{"hidden_size": 192, "n_experts": 12, "d_shared_expert": 128, "hidden_act": "swiglu", "normalize_top_k": true, "tie_word_embeddings": false, "optimizer": "muon_variant"}
Below are experts of layer 5 (counted from 0) of a mixture-of-experts language model. Rows are named router (the router's row for the expert), gate (a neuron's input weights, with its number), up (a neuron's input weights, with its number), down (a neuron's output weights, with its number) and show model dimensions 0-63. Each number is 500 + 25 x the weight over its row's rms, rounded and kept within 0 to 999. Numbers have three digits each.
After each expert's rows: "mostly gets" lists some tokens that are sent to it at least half of the time. This comes from a sample of Wikipedia text that the model never trained on.

# expert 1
router:508546505500510496515467493511508466479526503436487505507485530506522523498508483491487534546491507484447461509480525502483524475504509513509492550488529486463510491517505510470504512563507516
gate67:510513522462531502551542475517484502529488509466521522525524490470496520498523508539483539523532513503432458480512513514481544491479470498515504511482494497491485511548484503491526497464445473
up67:471531514466518514517472484527514463534475551440491499502465481564489474478474458511536525468471500504504502420515510484495489520494487512539494491496475513500526519498488546490533462521448463
down67:531483512498478485477490510467494507524488510467517518525497478499463513469519509470514545531517469504493497487468483550476524475493518508479476501537503447455488526516522507528503533522570448
gate68:521533486476499522498485489545514555486455484545486488530495528481501532488504487486536512489467469490473490535511476496460481497514506514508487479473465494512487524534573500512473527515509491
up68:522505494544467487486513483491488503535576493524489530558511456484503542510504475502454501502526556509443467488496508471541529519519479504479505518511493499493571501491454500502513492506494492
down68:515513462510457478523496525490487508506528503500511503504495523518507523472498493495523464453515537469525489472482520523516484450505509530498469516527522512557537460479490464483493464464514499
gate69:485511501545489515520503505468486445536490525534449497487499508491501490480518542542507521511492449484479505525534510458501525516491521517489507467489510519529462432471509530512468500568504475
up69:500517529498497485540471473487463460455481466535492439534519501491487553512504509510473525514487480515527476451510522516490502480533519496507513576467490492532528521480493529494505505550500488
down69:512521538477455506551482473495544545486508539476518511491470488521485526482482507469454507517495480470504480477501492489498525485473478498491516471486530508513427466461503506481556519518434476
gate70:487502517543511466461482520512508498489469481468513488494482523480501476498499518530487494547468494509461479503506473533467509506478534494439492505518546501525509470507514493453502468505500488
up70:510487474498510469470508501529443508508504471525537512494497496513467485510501475520499542501525472559527514496501464496494499466485504502514477509466546487548484479512510550504500512524527463
down70:489516508492495489491513467477510481513501500477522545520504482536489506538533512553478482514479547452453514469454515492492545503524511526490532534491501493520494568468459469522482540510487467
gate71:514532527486510453462454475496525464460493467474523498513491532492467508525453511556495486500509506522529484477489524465575516489517519485521481484531512497522488492513508537513543483502460472
up71:525488504469509513517508527515541518510526468505524486516482493499537465519510504524471490487568528489438526483497505500489481472526521539483530489503469512533492525508521468489485477483481534
down71:485500530513496527442516534490506475510463475489516496486515483483498468478469516464471540500529495509491492479482461492525529492501483506516503486501482470496538507520455517483481431514471521
gate72:501476475527504490505505521496478499546525443502477519490504524489487519481486495495566493523533483464490491464521502497490515553513491498514510496508551496461528539531513552499492465566489510
up72:495523528507518553468522462509519503503484497445532484585456491534487503477511517506518444482543485509469485503470479511509509492495492462493448481491514532484466504484527498487465452499495483
down72:491486531536494513472505522470566460507508462523481522466491515498547468477466506490496513466499505518488491462516497515521467511477496468518482502509451490501540456514465482514516489449527473
mostly gets: " High", " District", " public", "ical", "ric", " national"

# expert 11
router:520534471514497490529513522531512455511470507494532543520482540495491480543489466500513487519471471559486470498498529531543484505470501497474498523441486474539496475505533496504472507506479523
gate7:504536503528531473518507491509486462472487501488461494470495528510476474502534451499545465522483517511530431491475482479504436541504506462493464520501494496506497483478522495495487492561554528
up7:469477486505474495496527532512483548489480418463503501465502504494531493463485514485492514491509489515481499513467484492473541493454529483504485517534506488479521484462495537507462508509523495
down7:435508474518529509446480526524439532482486513473502483538469517464493530488539503458478504545502543514481521492517531537473500464554490445470522498533473481520469516510479472523495495485479502
gate8:493506490552502481508548518535502477505466525467520475502483505467521533534529507512496524526477513467483529496515585477470508494565529462482457481485498445537491498503450520527539510484504473
up8:454514521497492461551478553463460481493462529518461501513495548504529521514493532499502539516513480533482489511446451509470435517520517521522523449526478470517494529476502516487519494445497515
down8:504547560494520495499505475467503537469496502537498507536512501518507509484551522512498529467498464509528520495487472521518548494524540511540454531536500508464495482539519536507488469535519514
gate9:509491505465497499484459467528493477507480469536516525557454510532461498521466469499515501522501495476525504530479508514514467479445506478457511482500523507537493493468531482474520492479497503
up9:503480518541477510490502538483485455492478525499515563544484492505522507496500484523475512502503508531473480479555506509513483463507538510512520489487524508554541541496477471495478494473474537
down9:495486468458509484514507516493532524516545505493501439464522493477491530470449503525483490469477499475540525484529513485511530450532486516500476547505503508465524482500462480503501474475547508
gate10:516503513466483510471512508536472504518456479501511526502565496467464464523457496520506519512480489485473503503535482501564481478499504496513470459468515494513485518531506488503533458481484509
up10:509470510517513519512474455453517484500547498531494510505511487472528495472531508485520505504497442501502458493511494526503504490529536480468485521482480507548556472522492501503547451437483460
down10:431509505486514462507513552502514476487514492537511480506468528489546503465518484486507495443464443500536560494488453486513473498533519499564504482504506525481512517509517530539498449460512472
gate11:513474527528501494464541485505537511454471513503493491503524508515518498493503525522490528506495466509474529480545507539495471476516452499484458511548491490535485516478517489525447498499511488
up11:498484518530512498525513473503490498493486507508485504504493535494474510480494533525528461510502511484460507519506483515513475513509496503493461460499519481523501472492507527540435491537459489
down11:458535531482522524520515512518547517485485538535555488520502491494473532562497507511475488505512456521478501471434521517498481486549503436506491470479485514503524503478500491507448504492491473
gate12:478554473509514484456482445463467486500505511531514501479525487488469487489512510514436487475461476521513493483465491488493511553538504525458443473457501546515524461506489459531512490524501485
up12:520524491491527512470491499499513492523527494508490538512469525478522500502509519506493441505500446485530479463452475514503522502479526486552503527484507501497513483525503523520554495472525488
down12:472508485505471474492540441501523492490476485474504507491511470461484504494494469543495487485540448489500481500490505497500536519457528529502517535489477553460518495451485490495529516482500489
mostly gets: "ated", " film", " made", " used", " won", " him"

# expert 0
router:544539507436479520514527460529530472508486535492523504491483523469502476451514472538499505462544490508514496512518492491483493483502502534503491510491497498513585521543489499514493528496488495
gate0:489530483488513501478457501506559458511468514486529498530522517487486496505485518476480473524532487514487532459548529458504472505493473492487516504461465495510492481499472529495517482448482494
up0:537510507489438532508490518510494480495539544513515545541479496517487516492499530475544546513522505453510510500516501514534499526445485486506468489492469472514530477465540505532521474484452506
down0:467516493487508490508476499467442471541494539530547533474489486495517515456529487454491529529471529476516524508490482534508478510493489531489537537488480511504552509436489488484544491458509481
gate1:491520503478468503458512477482596485499529466507472483536511485522480465510491503521536504488498495504540526493546500516519498455502523517517511504493496473519532535491500468531534528514513492
up1:493498523505536513519448475497544492512496482516488486554553481517517505489500487511507532504494528490551506500480509512480472451502498493507483518514527442487505490461503487498529517507469483
down1:487517511510486534503544506476537466525493513468514519492515481545513477501528511493505451515496497527490481514498491492473473540479483537475502520517503536499481544521511493536510512520523515
gate2:502517542448505518499501500507455460510505483524498481520564475523488502496472563496515550534501518483507508474506486470450508513482478506495475476494536504524524492464498516452492523495498516
up2:485503466482431528515522525525489505519510532521512478509428503499449522510495510506486519478499500463542542506528534507481501510439501475506497496544486509461507504498449530521484535468484479
down2:513472556541502500477498509553496499517502543533508534509566497488512461489465530506538479488524482483512483495507499515489500496464475484479469486491494527499487487462514537478517539449493487
gate3:543487525484508502481449499475500493542439519511499476492500523484480460504492468490474488545500470491491473487517491452522525517487483489479456519498462501527462524539498519562530476485494489
up3:415473526518485494528515512500485499493471526503524489560472492442487498512536481516511502467463511502422533476508465483516478488507466488485505528491495518502505508500523497526492508524478514
down3:482478490496463496497500505466477533487476463540487489484522525516502517533543479488478480515523531521515462542557498487516537525505533492532501534490473502495531490510479479555499490477452525
gate4:510488487519482451510516468522556490415483487507521526527520525477547554511503524458516465479508536487453521522501486484503509498505469506493503501524473498553506452511441510502471482537493486
up4:502475525548464481434472500529504467531504506512466510490481470502491534525510508516573540516480470497553527466479501486542512537491495446504507523460521505509497519457525511519530500504544468
down4:448489548555477481467554489485490463502497492496520522508560504470518486498463543473501523485477489508514503477485497514504456504464517504480486485482514503513529481499511493468537470454483504
gate5:447502532566514502544523458516511490521522566514515517507554488502537462535526523511485509519529488475495474481529488513465462508483524496522473484511528482548515515514509501497481530493490476
up5:503488515504494468517475518470507504551507536517499430511515492498493474501492501480506468525490489535524511448460522524538478521527510508510505468495480508513542490483500502495499513515504476
down5:518505520508496526555529448496525497544502542484533461516487487482540547474532510468479501527543521507506518452498519518493498497532530456493509513473534502475467519473486513504468518466513477
mostly gets: " John", " William", "ley", "ana", "ara", " Paul"

# expert 4
router:468486502489523469503552482475502481509465455510532501509519505475471504526528471471480520517473505498524484516500491490543509496475492520524455513486524480516556478523458505498466487471520505
gate0:494468535514489491507496522486489504497537463452534516507498489503491470549480507454529485504492506469500486493477481523481488524434471506494479506491513472511516515507483522478491526512481532
up0:477504520506514520508517470503520500498515514429483465526479488502545457546506502543537533504555471507499497500523492550471445512497469474524475472485485520505488480476490468517458489436480476
down0:501463491456512493501518508529505559519479487494493447500467485489448502486505511471492521526517513483500503511520489516500533512516504505492463493494463538504488510495526504481598494482503496
gate1:551493513526506465541475534524474469488491524506528525487515499459488505531494565456518557457482536526532495442495464540551410492494477498505505482544485503510490508475512517520529482505494509
up1:515534490472470516493506483508502521497514518537496506535532507481462516520498491494520470541513511489487484496493469478524517532482497536499464466482489478491520452521498524536478492502504495
down1:442486504508447488504499518511511499509504500469504521505522548506482491522500512494473513513509501500523475469522561495471522478527533491480473513479541507470496529468536514541520459491437507
gate2:482486496544522487513509479489500513498502497521496513539494503530505483478462503482514522506493482503435498476515448505512514483526516501498503505475547492492485499511513500536475495512539564
up2:553486486519490553491484508494494468501507482503518502534500494483527495496462559524516493442499516463482486490501536475509495453536492484494528469470498534493496515518497512545536532498506518
down2:513529460524512481463524514488498542484543513520485492482508474530490518547489499502505480476514535523493482484508519506546501485469498475534567460516507497510484526484442530492471523512512530
gate3:496470494504514497544515492498510514485469439527536451510513491492530523510494484486489520556547474496514528511512483469506501497501490495511449489479539481534540470482467521515489521494559495
up3:521499502529480484475510517433493516498481502474501506540515502456504476465567451477513501543462488484506496509535519465494500484477528479478489518481490503492493480511492521485497493476498493
down3:506524503503528479498478553542526503517520488495483487477497476479517545528468498469498490470570476503492517489507478555462475555468471543510531467500481496505460508483511476504538517514510477
gate4:529541445517502481483508546510528527480488494511488479501493502567488497501500490483454522479468544505502504524504496487510510501513493508486540486468484526523498506495459523507518478482496505
up4:500480496519493500476492479506495466462488511501524523516458493491499470484515497500479483486514519414494482430506487503489500518467453495442472507502469490492505537512504475458556481505512486
down4:534494471502545529524442442481494520457468471533508505455448490460519538478556505488504482454546502492471492469540531520505498534512475534474539483468479547500490532486531534504477516494465478
gate5:527488513503461509526495474481452475498532527540512486462460516499468487494503461443489494498498569488478439485489529478471485541471497518526503464477537521522501510404501504541511470503522473
up5:493505481519495503486500482500522557485512473490473470495532492532515495465516497487488478491508523562515494524555519520480531535483528478516511522547505522485542475494500549495553529489481493
down5:540557505488482534510483491542503530503477506518450517558490468501499497505493479512541462472520509496486500492523498525473471479555525504487497494504534492513509528569513475478499546490496491
mostly gets: "ings", " School", " West", "ers", " Party", " series"

# expert 10
router:528526447497496476502527478483490469525466465504486484521517510543517498505460498475534460496522473529523467538481500514487518482474460582541487492489484487488537493521529479505472477504481478
gate67:469477546498490529501521507495528507505480479496504518510512516539512519506515508484506522475488469530510487510485532503506473500471468522490540495547482482531511493531486463494449541439523456
up67:453504503504509513505475528482474568489490514414483516514521546425534528477480489474482514496515488488498521447525530473496506489509516493490528466511490487520498475491527509473527516506506491
down67:479528536472476493513515505504511457518496510533514540476484512524448498501509489528537509473489490522514521485489466501509493497549529519483517529486441451506502515514498484499514524471525463
gate68:514475484500488482480468455482517507519534514493518514516481505506484509507466543522531476525537484454496471501522473512510516496494468565466526508495495500546493452513459537523489500486525489
up68:516425496477486539490490493479513522487483487521518460489496527484469454455483495489475530465495500519504499456471511508549473504552496505481491470487500525542514480540456491528507502485432478
down68:471567457547516509490525496520487456483517440478514482477507496528563475502491523524479508514491517530494478489498473511509524477477506506503486482472555527505562444478489499518487507505518565
gate69:524534498459465484510533475475508495523472527491512505487429539464528497463495502472514484506487504493471502497559473480527473522502503499546514508464499507461506523526497472489488480487520520
up69:480482553510496530533506464510512533497519479460501465484516478518506540501511498522454494495500501466524482494504481481491501492541506505506461469476514492505494523532497529448452485496531511
down69:510494495458479500515505483506518538490503452515542515489478467462516527486504515466569510464503478485538557463501452476526498518499475497538494512547474499496495452491500498532461517491487485
gate70:505540495498501514517522568499489483496479528465522526483476528465452544577510522503481518521489486451522513514496524498539509471492494497498467539513492546530490499494501444497505475530486447
up70:467492509532462546507484520502497486499525523498480495534472524500509455459481543477490505480526468491489469478518529483515499503521461558535543523511522482508555533469499503510537475514490489
down70:500516516474504514509527532472509490541460456546494455487499542505449501466533489490474525504537471510475487495476481485538536462484507466506482500495521497551481496532501514549450477535473517
gate71:515482490481488464481489488495527536505494496514447526494489522502493524523476535480488501511547507508502490477485514490527493481498496564476497489476499513482456491479538483551485515485513512
up71:487515503516528474537494485503502493529510458461475482510476484482508482459512525492509498484518512460448491485553530475539470521541479501505469495468508467488490519517511527459489513545478492
down71:492520489528528490519508460523505540533492532466495480517448488497541458473490491493504478486482492527475510527497499521494526507485520468534535508495489502446471523491477467522512497525493481
gate72:501534483472539494500497504471537471529536503549494512517500494516517536516471509542529540540516414502478476493472505491531497498547494537489494504496511504538485508483497474507554476522458479
up72:530500460494504439459491507494508490450494491479485506428495486501526523468456509515524541491463480494518518482521507506513468471500507485460486492526493504492484474505509506503462470530492531
down72:497462553469535475477489493490496526460500500493499529452508499527485475478535535458472477507548494496526494501501491472471466484518513515515478507480477503513483504510495515514483496477533486
mostly gets: " F", "P", " (", "S", "M", "D"